{"experts_per_token": 2, "d_shared_expert": 128, "n_empty_slots": 24, "router_score": "softmax", "lr_router": 0.000681, "optimizer": "muon", "batch_tokens": [65536, 131072, 196608], "max_steps": 6199}
Below are experts of layer 11 (counted from 0) of a mixture-of-experts language model. Rows are named router (the router's row for the expert), gate (a neuron's input weights, with its number), up (a neuron's input weights, with its number), down (a neuron's output weights, with its number) and show model dimensions 64-127. Each number is 128 + 32 x the weight over its row's rms, rounded and kept within 0 to 255. Numbers have three digits each.
After each expert's rows: "gets" lists some tokens that make up at least twice as much of what it gets as of all text; "comes before" lists some tokens at least twice as common just after its tokens as in all text. This comes from a sample of Wikipedia text that the model never trained on. Tokens count by the router's weight.

# expert 2
router:076162155172165115109088107194134150084152106096161135110060115187153174111152123096096109143124117133054140109122104119098073136186151099159119141115093167099114192145180087175160109127137126
gate0:120114176143135121118125128134062078145110155162110166160083137114141156139128087120128114111072151165091127189140128119121081112135158129155100156154138146122176193161140087177159179123156139
up0:147153145108126140134152124074206192128198126119128087072135090135114121139117120137160136149183097069181131074122102131137152130151151137132114101107122083096109105092109119121150128164113090
down0:089150156151095114066111151072103164176147118076094095150122142097107131163081107139189132147111129154134144158118158144157097094083108172106190136109106118146139085135117130149155116132140096
gate1:127084151097129072094031180150089103135104108104086167155130084142103115174123152120126111095109170106139092175151095145132126101137130108137114157127146118171148126147091153166105127122132099
up1:158109133169109064095098188132065093121163129099166135144095142155179125148173168124189127124094117143100078157147153093101069103049154113111120157156147135154159142177176136098135052141113133
down1:179129164182134091139112117111129116109099126093134133160033081068139086123132183160156161158058209082157156140130057146158105098077139116115181152145103123126169141168120079155119106100154116
gate2:139137078164065184111140134123120142100135168142074172159121103097121026152134138144139066150109122088126119134164179121140082135162162085143133167076144168133155159128223151078204102126108120
up2:102108113205110082166186117153129115131128149097115113140168086119148223058149146115114076181110096162176090152079081092127137137122146091138152119129127110142151106140147130139161145167155131
down2:128137079182137061095157140092162112100142164114127165096134170174121101121150162174109152154147143108179095082110190121114121139102147128189235153161123117142116121061148118091120158129149184
gets: " by", " with", " |", ",", ":", " and"
comes before: " the", " a", " John", " J", " R", " D"

# expert 29
router:092125103194142123147083127155142154081111092104147092045074104186113176096193089146134106125140142098118129191081125112094089131122137073102089142100130157121112150143162096128161118104176104
gate0:126108128135109102111073118140089105132118138091151129128109077115121122061168110082177123167074124145125127148144088151153107132111152138088148088129149110142079120165135129133172141176185113
up0:168088118188133086128131166100178132096065108126112161087116172179177164153145133180140104104128075070108091142167129082144088153094131186086146162151133115149071168082166085174150140112091159
down0:131121138088118094087173126100119080161092096146148064148124150110135131174159140147137105160105124010138166040100140111109054113120120105117088136138110075097146137112102125079148138089129107
gate1:138146092115124136216147135113118167097143114107137131150127132122146101185127122155143135154086057084129185125095154086201104096116146078134200090129202125139114159125101165153171131124149172
up1:105160127138157143173124150093118175091182152090134108146099127171116090176128096134129128143128132124074166108078193086127114114127117135125162124134150106174147110113078169198152125142162155
down1:092142177101113119085170058142160094127124126122126106137102146117111082134145125095110120125147174094076133164111155113090149115142182107090074211072111129162187134031112172134091074149158084
gate2:154154138132109131156120102115104081151156139120141103130152087129068189092128104157144155138148123076079146135100120144103159082145084162117117090163109077158122148111154052191149102113165095
up2:128086143077102123100148090131121180131148143108098128125130128131145082172148177113108132104100101146144054172144129119144136143106124104113135168133138150091132137143175243138112105129111168
down2:124161145146146148107110149108097125099098174112122121103154106127142150160100087068089115095092129142108167130110144166164123144149152143107110154159100130140093131090061124091113083153105135
gets: " to", " for", " un", " be", " would", " Un"
comes before: " to", " be", " the", " a", " have", "known"

# expert 27
router:101159158164132098127103073155128130104126086095064126075139117139139158091167097102139121140101151098098122131119064130097098180169155134169098165107127144124106159158117099116176134136152149
gate0:088116134172207094092153075083140141167145187121142149122057142147085133130131132103110150099095159116135121123086119122102178094124133087146076161126115120115134132124057142097156141165145092
up0:137105164116128140123138116139131112119152100210143162097130101071247124078133113122142072105097155127144178104139179144147120136167111141169101150170133089120119108125175157118106112113119084
down0:102092105112167144124151132193098130113099123092079142151167082081075142141112142130055109156159100113114154205088087163115063084137128158085135171148194109103104101183190094103148147112172123
gate1:135151104138119152119158071140157133142142155135105145150151117134123194102105137141158130130155148150126106156139151125103077140216095088117114067055115174108138177141092103116097183140171150
up1:113107120152069133112113138132132130125140112118146099129142129183167039099036157121209085165105098143156144122120135143198127116098120140118080129127097142105121185119189143202128138144120161
down1:090141091119135048137125140082110145105082157166141105107175161137135090119187185133071149128084076059124089122091132149144158229135190201127166081141136173077118146115082134109144157145129136
gate2:098145126135154112127118134097110072074161134151100157121139041112141072138148114119078124162074097108126082167153098158139107129166160132128107182117179132146075210165150116125160066168134186
up2:120124160135105109110119118112158127164198067078177099109117139113111074082146009111078135144171094192173136169144114129119173138130082148157161048161099106108160121089124085100127166069157087
down2:157079109174098152137091117226107189114110116202122142144110084091124147089146067161100118132119077148091143110134161135100095084124094082139139114105146127068136130131143150100160149129091121
gets: " |", ";", " and", ")", " he", " who"
comes before: " 1", " 2", " 0", " ", " 3", " 4"

# expert 35
router:091128146109149096140113097150171152126059107128108133113122100145131170106126080171087128167110125069105094162123112085129099130100127117130076137116121171138120216143130128156187081088184143
gate0:094172143165109157117148131152215102101130079111111130155094142183154197113121110089119159171007092135061126188127127104147086144064166118096123159122090129148189141143155140115140104144122134
up0:221197124157139106083180118109135146191149146130139108091159142140118157097183172149150127107135107131109120089113159121151100064136128118150147138065099050128143153097083175165103055076096117
down0:099140155149072157161087170078188073140112107082170094126143132051114169112122154130133061084161134096174080086146180103126144119151101092087158131120092129116101102122092151102122122073123117
gate1:084170178122118119125136142153087164105131160106146066138163141077101114068098117149030157164091185165104170106104059099157092206125162085152151159135118139086125155120118146149112114090174179
up1:118097110170138118136111138153164118208157088140119221100080137108150102174166110105190142064123071117161100110132186145069190082150108094166199106140093109145119145106138111135208182161083111
down1:077089095131082156144162157123159088101107125121149123115152109097090141089153177097068128118116200115141189098103170178146124179182198108109084079094097098135067169126162158150149091110091074
gate2:133136149131165106131134092145158136134120129086106144125080111158136108127124090156145171171144147161131098085131130139150112102118226118115168082135049102154111116132105195114175141154092121
up2:092134120106152163122167145114087134137158136140127072136080192149127117147151138100142097073118159127136128159128114114126092130179099151133130170155230125154183125133045083105107105101124109
down2:122120131211157143119113117092116156106112107086105151164152174132119075096150186103075138183110106082112107189154090147137183129178092140130110123106118141108062097069164099161094139136132164
gets: " a", " is", " the", " ", " an", "The"
comes before: "\n", " in", " a", " is", " species", " of"

# expert 6
router:099125180110152077130101111146148149140123087097137149107093133156142184087155117103074066153125151115096144212101093087138111140137148119168097141104101140124112155150119105129140128132134125
gate0:132123109158098145158114168149171150108139095151142094183135149126103139114169101164138060163098196118150141175189108138172169183147203084127142126070147186168158117191206101155105116112125078
up0:120137103085134157102141166062139143144176094121078100139231112080125128134142118139077116113131141114156131161136124162145188138091172146149109145140106188139099109131153170086153177062121088
down0:090129105143127162132117154170115106074125131146087177098142127115168067094069139114170112146092161065061131097126146170126188145144139144150161086061107090130135152160155176118134140127189128
gate1:094132152110156172142170126140134153123140166140126125094082177118125089096102143153098127157076098133078103097138072151082093124155150187187139126081117166168142148127082140113118110184148090
up1:125180078121103184120130094141163164155090075121151116144116095150103131145166133175145106140179074107141145144071173115171125102114128080135088130094101153197175137132118113131170133132150119
down1:072116176096138119159112114208130177112132189151095136082177163099128092156167164104136125113111162085117136142093132148116136144118107151109099170119109080160106145065151162147136163164127087
gate2:103154112111144146144121157113092171133118152111150096096113159136075208157138138128125175066142079115129125107113048099210123149138112105135126137130120126141121052136139108123125190147151140
up2:099155138112095161097103150160115096146088100107073123188114101140158073166151101158138130157186103131103081137152162166117095098134148082124122087148115162095148133116134121122132112104110105
down2:140183134144156137137149097126128125145105149176158160152126193140160108140147130099124131147019126146099071097104107093148121119093039125115097105104068156074084063144125127078103138070077127
gets: ":", ",", ".", " 0", " 1", " 2"
comes before: ".", ":", "00", "–", "′", "°"

# expert 21
router:050155170136129064134129118106155129066139120108121160059078090183108147122177143114114086148102117110095139150131112096103077140165151107144086150148127114158096147142179124130171096132192124
gate0:117076132160114048088092144088156087106093158112106139141104087072071128111152109142146128121154124119079155099130104139108136137173141148127140077187117149143118153082132162189182088109175138
up0:097093135119110088082112101120136073077106121106086163128126124083113062166121092166154126183156157097052143121142124115173083113127121098132127064125168111153140198123183147151186094101137180
down0:149114139153116134133103148145138113061084144157138116065136129082039142120127088142096106151184146134082151116075129130085164108150118139112193117106143113197170068129082109112141077131174106
gate1:070124211187107157141144127132126175160169134185067088114121084124110083107151117094126144123142113205185123156134173144126103140143102141103179101140089154156102086121085141144164124152125128
up1:099126082139099112139141142105137132120177115069144150113114134095071120154191169111071104147144204126122081141103143121145101218113126148129093116135107140161094170097162183129112180129102164
down1:110136112137119126089115214133057193122137071193183163070081154122122200132121102160184180118148134152126150203143143140083153138074187113168104136110123152104152140104180152079070102133077125
gate2:110117216126114122108137144139101133169118122017125181150182110137044120155158175118133095118127180079144108134051117162122118161168167114111153137136148133145106131119161144140114081150156134
up2:067101096140161107097091089162115122147147092176111117119058117143124135076083150128162104129146110171095177114137111136158130111123079118149151108088142118134144122121090135153133139131111154
down2:148145148131135142141099098106110095152124155114164097100051091169063180109145122101086145157129117131175048076165149073097093184059115114111063116111128108143173173066141116115138104142159177
gets: " in", " on", " In", "In", " after", " September"
comes before: " the", " October", " September", " June", " July", " January"

# expert 17
router:104094147194131067105113118191161140093139086055074158110106093162167130066173103144123094136127164110105162126097144130141111182143170114133099133130112166128118133096130117158141074118136137
gate0:096105163126134125039116106153152158092117165048152137102106111155136107133103146139126067093084172163148134095116149117128119150077125100150068091111142143173086084096135135144131135091120151
up0:125083186104110141037106147104161158077159145027146127127104098146148115124141122120144083070102188181161162078112147140120089151068135155098108068104148162195087106134124190183142114112110135
down0:195076167160154123154128138116162126125056104180128132143094132115161143092182095129126129129172068158121093188172134122151114146105151133146157162107136168183123149101157135128183084172126102
gate1:112114146209150140098125164123093126105158164110093083139156124094053138103099169126121136188126077122150129151096082092119128162151135118083117135115124091181172074099146109160147158134131094
up1:095105076121125148050136158183107098127136161095141150121129111081075124128138180144104093154120048135178163175100082093109115154133139150113150088141149155124117069227115145135149170133140130
down1:146136106109154090114112086056078119171133116185152086154140127148074169152139175196116128074209091126151090138058118154088192116139123114095146080153138135078128129112084093160084164128147095
gate2:074125210095136099111130096098127123095180152088142164126116091193202109141107121110112122149088097145122111083201140130135129076140160133128162099202162162096180137144104086092162120126104184
up2:100131136123130143087125122161102131087096096106184112099092139079107120149123083134103079134115094107128068134163161149110121144103118084045106105119141180092171209130118122164099116110130114
down2:141088087114090149187105132145074182098101136135099063161101155170078096163138164072109157167108111071081121101123133151124147073143116175079122112149142168164133184098158117122075141184165121
gets: "–", " 2007", "19", " 2016", " 2020", " 2017"
comes before: "–", ")", " |", "),", ",", ":"

# expert 26
router:112087171173102128156119122121133153155126132106099128087110092153144198096161058123170115138090140105087158149078082084121149146140162118158134176114114208112102152106124122136174118130170103
gate0:146111129113121178166117110112089093141093126105075138093157103111132143127141144125115122125158189128093121105141081129098131125121124107168123188152114147115124167040114078140112108077233112
up0:117130094085147138148063127078155079181137138106127103118104126146126179170190144146161119195114140095086085161112096097114077137181161092144032142104134106084101092120079123121156133109139102
down0:136107173171115141126068137112138117114124168095140084150094137107173094178152146115127108096176148106160103182164168095144135127107122154132161076121131154095119087135131167178117150117086131
gate1:099132173176145168073203140107121122175113112173101105098079065122074087101065101088164168137095159155069115160109096174094176111133110072200111161055093077121134110132092166180120114153187120
up1:120119104114082128136093145148128150117146152113148161139178190187152159143162138072139093087122072101128159139092115106143124107123102155109122102168130119100133125086174063062137121111124100
down1:115113127141116188160144165128143145147116117163107076063068095113102158166088105138157116144136211125144190172146124140134160103126181179101143132123141122166124134077170123109111120145113131
gate2:120168130126166105073092139094102118145141107108088174109132106093090172068121128086186105214086180149105132126125138161153113188086175170162149149168089127107209099141169087039117111141136128
up2:124120156159171128101137140171134121129213132159170083185108142070208113101162100130136120149144068180177131121132127081115118155095118052092110112093126184115099108086163117107121080112181096
down2:140119130145118119206120098149118161170125150107144112128131105121116169084156145122181119116172119190102097102144155086123133097155191144126137106148123106098057143099186152164123164110123115
gets: "\n", " |", "-", "|", " M", ";"
comes before: "-", "\n", "=", "|", " ", " Notes"

# expert 1
router:135131169144095131141115112161163169097120053124118170071145106127142157081140120139109098118101185115104137170093126089120145128143131097152112125120102155139102153159153102156226118177166142
gate0:093117202089205106101137075109155167159120127149143184156129159123136112050164204109136109127068145093144133097160096165163090138114200142157098120129087114181109133105156139100129122155135116
up0:173176088109170183101151152077140103074141137157100037199175098115082129150149108104116120127130102147143165164156143105075248075130148125104136182145123106115144124138104176099133141108100167
down0:105091163147121148119089117107177149156145171134124072128119226153126109098125137106163205074118114128088119138161130123173131146130097148079139098150114191138170130189147151146127159098219176
gate1:158129147159125148121143128112166123118131114082133106201134161108040156079096111142129169126097148150114121179124085135164076200155191116126139105088089106153147153089111177170175137157115121
up1:189150179145206146067140122090131098118137075107085139144125140071154122116127116151062161126109100098156085150079168098169141199142108086128110086122127084108086167200146142122118137100134066
down1:098206166135189128174063138140105098130146104123085092146121100120225071127078129155120115090119119124142147113156184200115101127145170129153115077167096146126121134067151133112134164094131116
gate2:079121196197100132127101121097205104144152111122136128152127115133128085087090167104141131161079112107108211193063091163101108093151096123164134115103163160134136125148127132156156172163129148
up2:170142121106153125177161157138102119174140215115095115207143148142117130170097113168105143146142108095128116170072119115180159159115126097090122102113176116076148081079107076121107151093127138
down2:131113094129146070077151198140165172080127134103093112127154134139115064127158130124107125113157137120183152117131129130247072148167125155141153119082095150085143194120179095110113112109122065
gets: "\n", "-", "|", ",", " and", " it"
comes before: "-", "|", " •", " is", " was", " The"

# expert 14
router:125084134133104125110118116159167148099131115102049131092127130136165113125144115131122140158123141093094152188066101101147067147121147128147105148135114175124111123157126075174142084083156085
gate0:109117127153115118122158199089140078137174167123159095110128112148140080203157159158097118122146123133154163158094071104182138103167174104141187108093154100134107151132123094166072111136113123
up0:130118096152103129102170127134124146106174139149149108119150092102087108188123154139115133139117116145111154163063069122152142083137171049106204102073151099133115193136125109147101097123090101
down0:119137104123080122104096104174146166160131154093057186159109083118116120097145142160119183073113115130166107121112093146155135142179147136132103152169129115155100117116086130079096115187114120
gate1:150033123099139123128134084132129141129078105084141119127091126098091118177138101046127143062145106136186083166112110099139097179191198106138104089097111100114139125170157105169162137170110067
up1:132037140112139112168127115129127217117115129117132162148183086103162130223135081117174120080150101131135097154107097131090086181156134117119136105092131092173103164125115115194148131176134102
down1:206085086093112138080079098129086173144102139107163116105158182121135167141156159144102136084158152091198125165130092099106085119116137065072131145100158125132122119146185127183199121188109121
gate2:144144140207132116130108097149122133179113099210109145124128120118132110147148093105022172119115182171110095094103098162162134099104144101114149191062098135164098200104122118159161148133094092
up2:127166149188129125148152157066110115163105054120151135120080127120122060166160093131116203140129197167153125094194143129136050136059125160176107148087104135101163036072074081121142185131051122
down2:137090119098054159137146103109140116177155138154141114082128142101116127177115133134095116132119131163132186121132164079158143150125104118194195057092141136160096126111079133124098081145143160
gets: "2", "5", "1", "4", "3", "-"
comes before: " |", "-", ")", " (", ".", " km"

# expert 9
router:114128158133149103141123103158140137115095117110142151088117145168149174068150108134078039166108172091165163147094125125070150129106205082155132163143136126113100167114169124165112100150160129
gate0:126114142131101130110110112156097103152125108182150112121081141126130130103158075108146110181181147115109113156151153133161104116123166158167139070205133136088113122194111064166140111142139110
up0:095125069177172198202152156096123126166072145101093149151132129108090152159100106107147121092149081190145159126156081159109153095097086125114180143108125141165122131112137194151114112119107147
down0:135091092100135120129117081149130128061138128105098138136097132094080148155072099117083110153150143096184062154135101138144154160121078145115184127181159141175107152124106119116160169151070132
gate1:122154136155142143153101087129147122166078076084132136137176152165158093152165117185126064118111148108180153128114147108123115108127128136138154126175175205168169119133162106119127132143142120
up1:093123144142108082108150155125150086060136111125162100129042108089127159095107100143118133135156092086073098094149100097109078169082122160193116122127130074146118124158126164199134085158063127
down1:142117148076115113087132149138120164153121182147117157134110117126189136119179115123173137130061073144208119120106147150171172106117140109153204089125088195195144105115213128062163106063190078
gate2:136149103123153092122107122070157115201110113138124163104073147115155153119115147189143062145125108132099109079088085195122164144116160110128138177141119141152113128095094086109161128176164172
up2:123161151124127108167159140125129124131122099153177098084159148123135173102125180149120128209104115133099147181122165115112019048096113141140179067136125107154084161187146187156113237086108083
down2:173067143209103114186088148171112149150101125100137115132157134135118135148091120157196102088089148148189106087091154194131121085153144198118136122139139115140134111107137156154115111117114117
gets: "\n", "|", " the", " a", " The", "The"
comes before: "|", " ", "-", " Year", " 1", "==="

# expert 34
router:132158142193128119148120121124132152074129108071102095080089134190157163114165086112040098139108164131141146146084130105106094121095135127180118166087137171145123124115152088099152123071158121
gate0:106102126154081084152132020095133125140164146138116106073104165104179127162134100100099111095134097129088168182164149152164154114108146123140239166122169162156098136113129105179128174141151165
up0:137101107190154108093139105144119095137161067158110144213111079149146115150082136155160209104155106158121104106159069123100091115146120164153163099167171160165115159136160196059124096122115114
down0:132140157161092140138118171172121146114117098098142135111111089110142139137109115080080180115187136045121166097101160163123167121141154124105140129145151125057189151141092212137123122166152183
gate1:142105121108128177138134143147054145125149111126136077068160103138157171159122095083109099123178152125147101144100164163205149184126115121117117130109151153112095145118096114185067169118124136
up1:092145096151153139112067138112149179103133150090087161161121110133138123108109144164191107124125133192137121137110107106100108148177107170136135135170061131106151155129172078175127133118128091
down1:153093178141134111127108133151121133064153141160081170129146124152171121154125161118089110162125095116119146107095146122171134116128106123101173131060160167108112118083154135163121083103101151
gate2:136125216163093148156084075157085109134091066101113103055154073148091130174123124098126083117147092167220090134133122105107116130127133101163126108083132155153159121149105054128149201091177112
up2:096115103113130118124170170108177166109134156131142161145104134102186154069147127145141180131109093130087189152131133114142158135127106099102021143201137164076098113124125211080116107116122169
down2:126151167185122164140128123193130054087136101089132202109181122140130174122106160146111113116121185130140118109160102155120105177140188173176124109136138121108111185114161154153084128115102104
gets: "s", " season", ")", "%", "th", " years"
comes before: ",", ".", " of", " in", " and", ")"

# expert 12
router:102140180186116092073093092123135171152092061083122139137088070117163162104175151160113047111126121098124164190082107105118112154131184140160138154094111149133104166171143085125175142072156098
gate0:092100100155129104123178127128141078158169081139088134130172095118143100116165148112132132139066033164149128127105123123129129117189133186150129119157154103188107169119161135133171159104245077
up0:129119099159156100112150100109098119093106077118099151158132068160121105079170176149153080150157183079120122096093112145112112160175129126178081139165091080110133127107196117133109170160127118
down0:143125150105138099065106085109162159126109132148152170127187131115138138149186150089130091140099104129125132107154111158129232122133073173111133130111100124128163114113152150158210144098115164
gate1:083112136124151144089105119157150153116092133130092128129099148177100085131106101136125092085112164124106180160119143124116131142130141079151097099096145179159111126150093152092131153103202106
up1:142170136128125155153176108093092147097181177190147109164094161111204250099158151128134152146099103128152090063124150135105124076106100146145133156136098114115150147144162121127134102132081118
down1:084120139147065140152057141196185108141133149165081151135121116161129155101147176173130099129144189192068082123123146157052123136156100122144148118127144135117160136155132154134152078140150162
gate2:136164127169084117107060064090156130115162179101173137092144139076113144122149110142138131157136083151140177137104165174130150179124169100179112086081134115120120093175092173124165134100147107
up2:170163129151103133114057040129153157076147145149139154063116152086158139065188126138099088153163049132141199141113123143135188135118144080120136098148140187142125131176131130108153125090101100
down2:109143132123148135134108108143083130074082186104151116105134142150106096121097118131158145174141054159126143125131079089112119150144135138200143113148164184071115182139093159149130133064095165
gets: " at", " from", " of", " in", "==", " for"
comes before: " the", "\n", "==", " ==", " a", " at"

# expert 15
router:110109161168134122115111092163124137092115116124086136109107105158166123125185082122125049101090120096083154165106100086104067106125163115158076194127094155075080147130150111145141101150135146
gate0:141133124132106120158198153189142152118113150197112123070173125107148099141098107153093100110144110091139101158075098138117108149135124124135148167117162107049117122142110111097151073138137123
up0:129154117147125137090152079156170156155123137164120139121139155100110117102169085156087123151104147065095108149154138212134104119152123095152116121128104107133068134110184125072147078121128117
down0:075180142140213137111097162132152095132132125166141188187106082169137102125115136140107156054096089136146165082150146129186050116137183075032145103167141151117152086120106075130134108077119149
gate1:088119160126146103111193181121137156097113142158170185102153102086134131089142141082215110140111155102115122130119117124127082128140206101175189149098092144166144115088110133107114118154135162
up1:112140146153141162141175077170129129108104164160137176121115115137098151079108103202129124114120146137096130140157111097070179173170121072069107101104124131071167111093110071115149148129164120
down1:114128070117108063157077041165105191119191101086153122121136133146182106168117137134113121103067121137090147095071174122131137135103115141123047165175121121126114093078092111038141086170119110
gate2:084141153210094135110128124132121113157120135168168115178151075100148180147137103072176152148154125146159099111126127173120075125159114124089125131161125123093140158122169114164129135135162086
up2:133122164190064158100161086172108144066141095188125125165208087131168176120102128105161072144091119126121068106131114160171089109149095149147151127129125125112122139144185100079138171166160160
down2:068119134163122128137121109151111144116103084129065076132131168111215153129112165107105136158088117169128134079112100184146123167121154095119139160136133142116181106193100117124135152171119157
gets: " |", " and", "\n", ",", ".", "|"
comes before: "|", "\n", " 9", " a", " 10", " 36"

# expert 41
router:094097107169169102109084107127157178107126131090131152100082144150141139108168088140080102125108218108122135147110085114115096142133110098158121155108124171087115201144144074156151120091155151
gate0:156146152159103092140163136117111092165099111128084092133122102128116128038127187116116162135154181052140147143125129150138141147122139126122150092092129143096204177147118101113127207198209116
up0:132160147130162116063103154165085172080145119163099210134132147105151113178143123154073098188075076143127140140098116119173187103115101138143146102136156131085077136080131146110116116085131192
down0:147103154165186139154147129169156099056111091124124119152126117180182141156139114156149052144172159111161147176125128111164148109135096126055123066129069134159184152124168177165150162168126135
gate1:080168129184088114077124115126131123118115131139059108157091148116105149159137167114111194170168103074089108212102130104108116136159155083141082145122132164139182085096139104109173118133137111
up1:124103096093097101130130126143075133190099106112146103141069143111103152078157079136164087150114174084146182112144103111146036036108093134119152190126105115097071128159108110153058114172100121
down1:075117100089139121158165127164111140136129078125122145179084166092176088090126176142123059086124153147127038115097168084158083113078133173139128105221113140120091131126129106135206101112148099
gate2:122147150138148150197105153103103140102148137118114101088182099125129100084160145077061128198162126102156106183105069158070112111124163109188132187134123099185123122140120117118087151170129064
up2:101116059149179093102076125215119139169197132097165108193138119079179104139046112156177088088114124125137135102130131136187105073100198157117133151108181142156114138145182118095138206117145104
down2:204169140129168071078118136131129106140139142097130136132166130092136133064104131097132085118103186129155114169139144200110119149108074094126148101150139071088114092101164061112115107165100154
gets: " (", "\"", ")", " 0", "ers", "s"
comes before: " (", " |", ".", ",", " and", "19"

# expert 32
router:091113159175157127071125099146107182110130083090067096103115114169172164110181111135091078139104133103100152144104092138067107150133139099150104152098106163146116137131140108167139141096156120
gate0:056145158078131151072146147154114159148091093081065134097112059140103135115078155143117113130159167110146163067112116157130131120118127104174091161128124065102156119175157179098124138122136123
up0:094141156154122149152139145163132108126141091121082174109149162180094153150097150151134170113122146088129144089093132177085115138102125061131138131102125092125090145165097174117036157180146149
down0:110173126149083133115169134131188113126071167090146130105135124116131170167009125172148116146145076164175119152140169122121158163151146116143174126190166101100128156158128143101142142141179104
gate1:114138119115131132117107134142083146121098090126117119144143089131075180126131175104159117133145115139147132063179163114062183134167062187184110133121119108124131155177108120127131175099117168
up1:123118167097148115145119115127220145117117122069131136085135156077177079165021104115081129083123074090144110220090132107185129138082144091117139119127092173123109157118149211182099122129126159
down1:140170151132115112149106082152131141107062087124167161112105127143118105076156128118110095087119128107109105087132167107178182108114062118187179117129134122115081085165106118045097131147112120
gate2:114108124141137162107134126151108161095137182156144148178129139152112207121178176105169136130135133134159097112102140111119112106119064141099109131113113061122104138115124080112097154100095152
up2:112131124164169106097123105128132193105127111122181141204087119141145192174107164153124123079156118153158134134115146134066111129119144136123137104098171112139131140093108116137133153159119120
down2:129115106161138130143103159114123116154115086116116158127092088091157108190104114132146113101098143117102164114100129150158138149083106116115144166158105124154120131129130163134152164134158063
gets: ",", ".", " but", " and", " where", " 2022"
comes before: ",", " he", "\n", " the", ".", " it"

# expert 13
router:091130135200148123117091101164162140091138105129071116105073144176178153098160106151102119149111117087116126124082142117121094151134134097165108149124101166102098193161133085136155091125199097
gate0:130144099097133146089113155112110233069094131096172081112084079103190086130157130125128165087162118150097154120134136158163133087135142136127168135117102164091107096135171125112136132066173158
up0:121170163159102110155145147159172182083183112111128068136102161146120105123096160106132091097163097158180104049179106133104124212164167132142121101124119133108176179156095109162167129121131126
down0:153123160148161162152133126162080096143089107103079096189167108067151132135128100131129179151228127140094134086090064114052135132106143163141099083112160090138122120079130136135109087119184152
gate1:117081109103116121072139058158132106046124143100149080084161177070194137142177155129109151128122155159078108139089150086090170185129152107155087140236106130169119175101141178153144127121145155
up1:113076119070106094118126099122098151060138138077136083071143162127158146131207122119130113108099145167098141167110145083096154136118123077131103133234136152145120159094157169140099105103182117
down1:146210109123063186116108152091102125123064102100177088083158175079107158122154124102147037137152167079107190090101108162130139113055086144141125098080139152145117154075082170120051175094128135
gate2:073156096117182084175151109201097136110079062132132104054135099179183121144107106142177113104142174173134123145105155119117090095078100132141153180119143118112129136118140137123136152126157095
up2:146144098134122099096121114148137149060160069116130136129130131183101107115121168110153144110101173106118140119077190134113152091086134117159167128143112118105109151099116094147154130104123108
down2:121133100082113130156236095140080184113168113146115090142112155113159061123114110121128114132133101164096118135176138122099130122107138122163147043145127190150074096122109106154079126131130121
gets: ",", " in", ".", " United", " States", "ia"
comes before: "\n", ",", " United", ".", " States", "°"

# expert 38
router:114144137150164110109114148132140153129145112087066141029133115126173142095148085162065127146127175119123112190119090111115099169139153124167104128098091178112110148112158063161190092105129086
gate0:128159111147080130049168127151122085134180074114154095078059089166114109124127137156114175108179101143185169157137112105137145169164063176113124109114087123142142120136121105101108110161107138
up0:140178113137111130101164119144104169135151134095118110151142067160108192123140099143144100086136182102146047156065166169157074107090164136180133195179069091181134132121079142166106066104153131
down0:146069141114131159118104134185140120124128135177119147114104131116091145107149057152119089172048132094142057153134197121148108091178155177106127128108175087067079130168092092182093109116136137
gate1:103095107137158170166171136102128166118134137127188123122137143115160168090150115138133137142141146114148159139144161090128139103112168200114163145044058131107105103159092084173169089051147178
up1:155137161140116108119151107139135098162118085130123136160122079146124084161124193134109082106138114171096108121119101116139088144103085106147139074163197117188139118116194173114072156158078080
down1:109129145103180162117169160067118139137115161126111098114130129182135109114103059154127126113136115183102116167098153109057094136157121154158138090134077162136161140128096136123080167066126080
gate2:133129177154109115147150162115188154118103135059145183052100122145152140134127121123082180120143165130065142135153121112154110169123189107107158123099082152160156079134136114149108130099135128
up2:202102138136126103170111173131161152053153181100105133082109117107115135202158123099061169160112175086118119125069146102166096153111104053115095085110110140196074113133140129086140108179134102
down2:120160148123094080132111153112093124128135128126090064134113114166124158066124019148130149153099053123057133118194086090147169133137106122127172118136123097118117111156120080088150110142099136
gets: " was", " is", "-", " he", " He", " were"
comes before: " was", "-", " is", " a", " also", " released"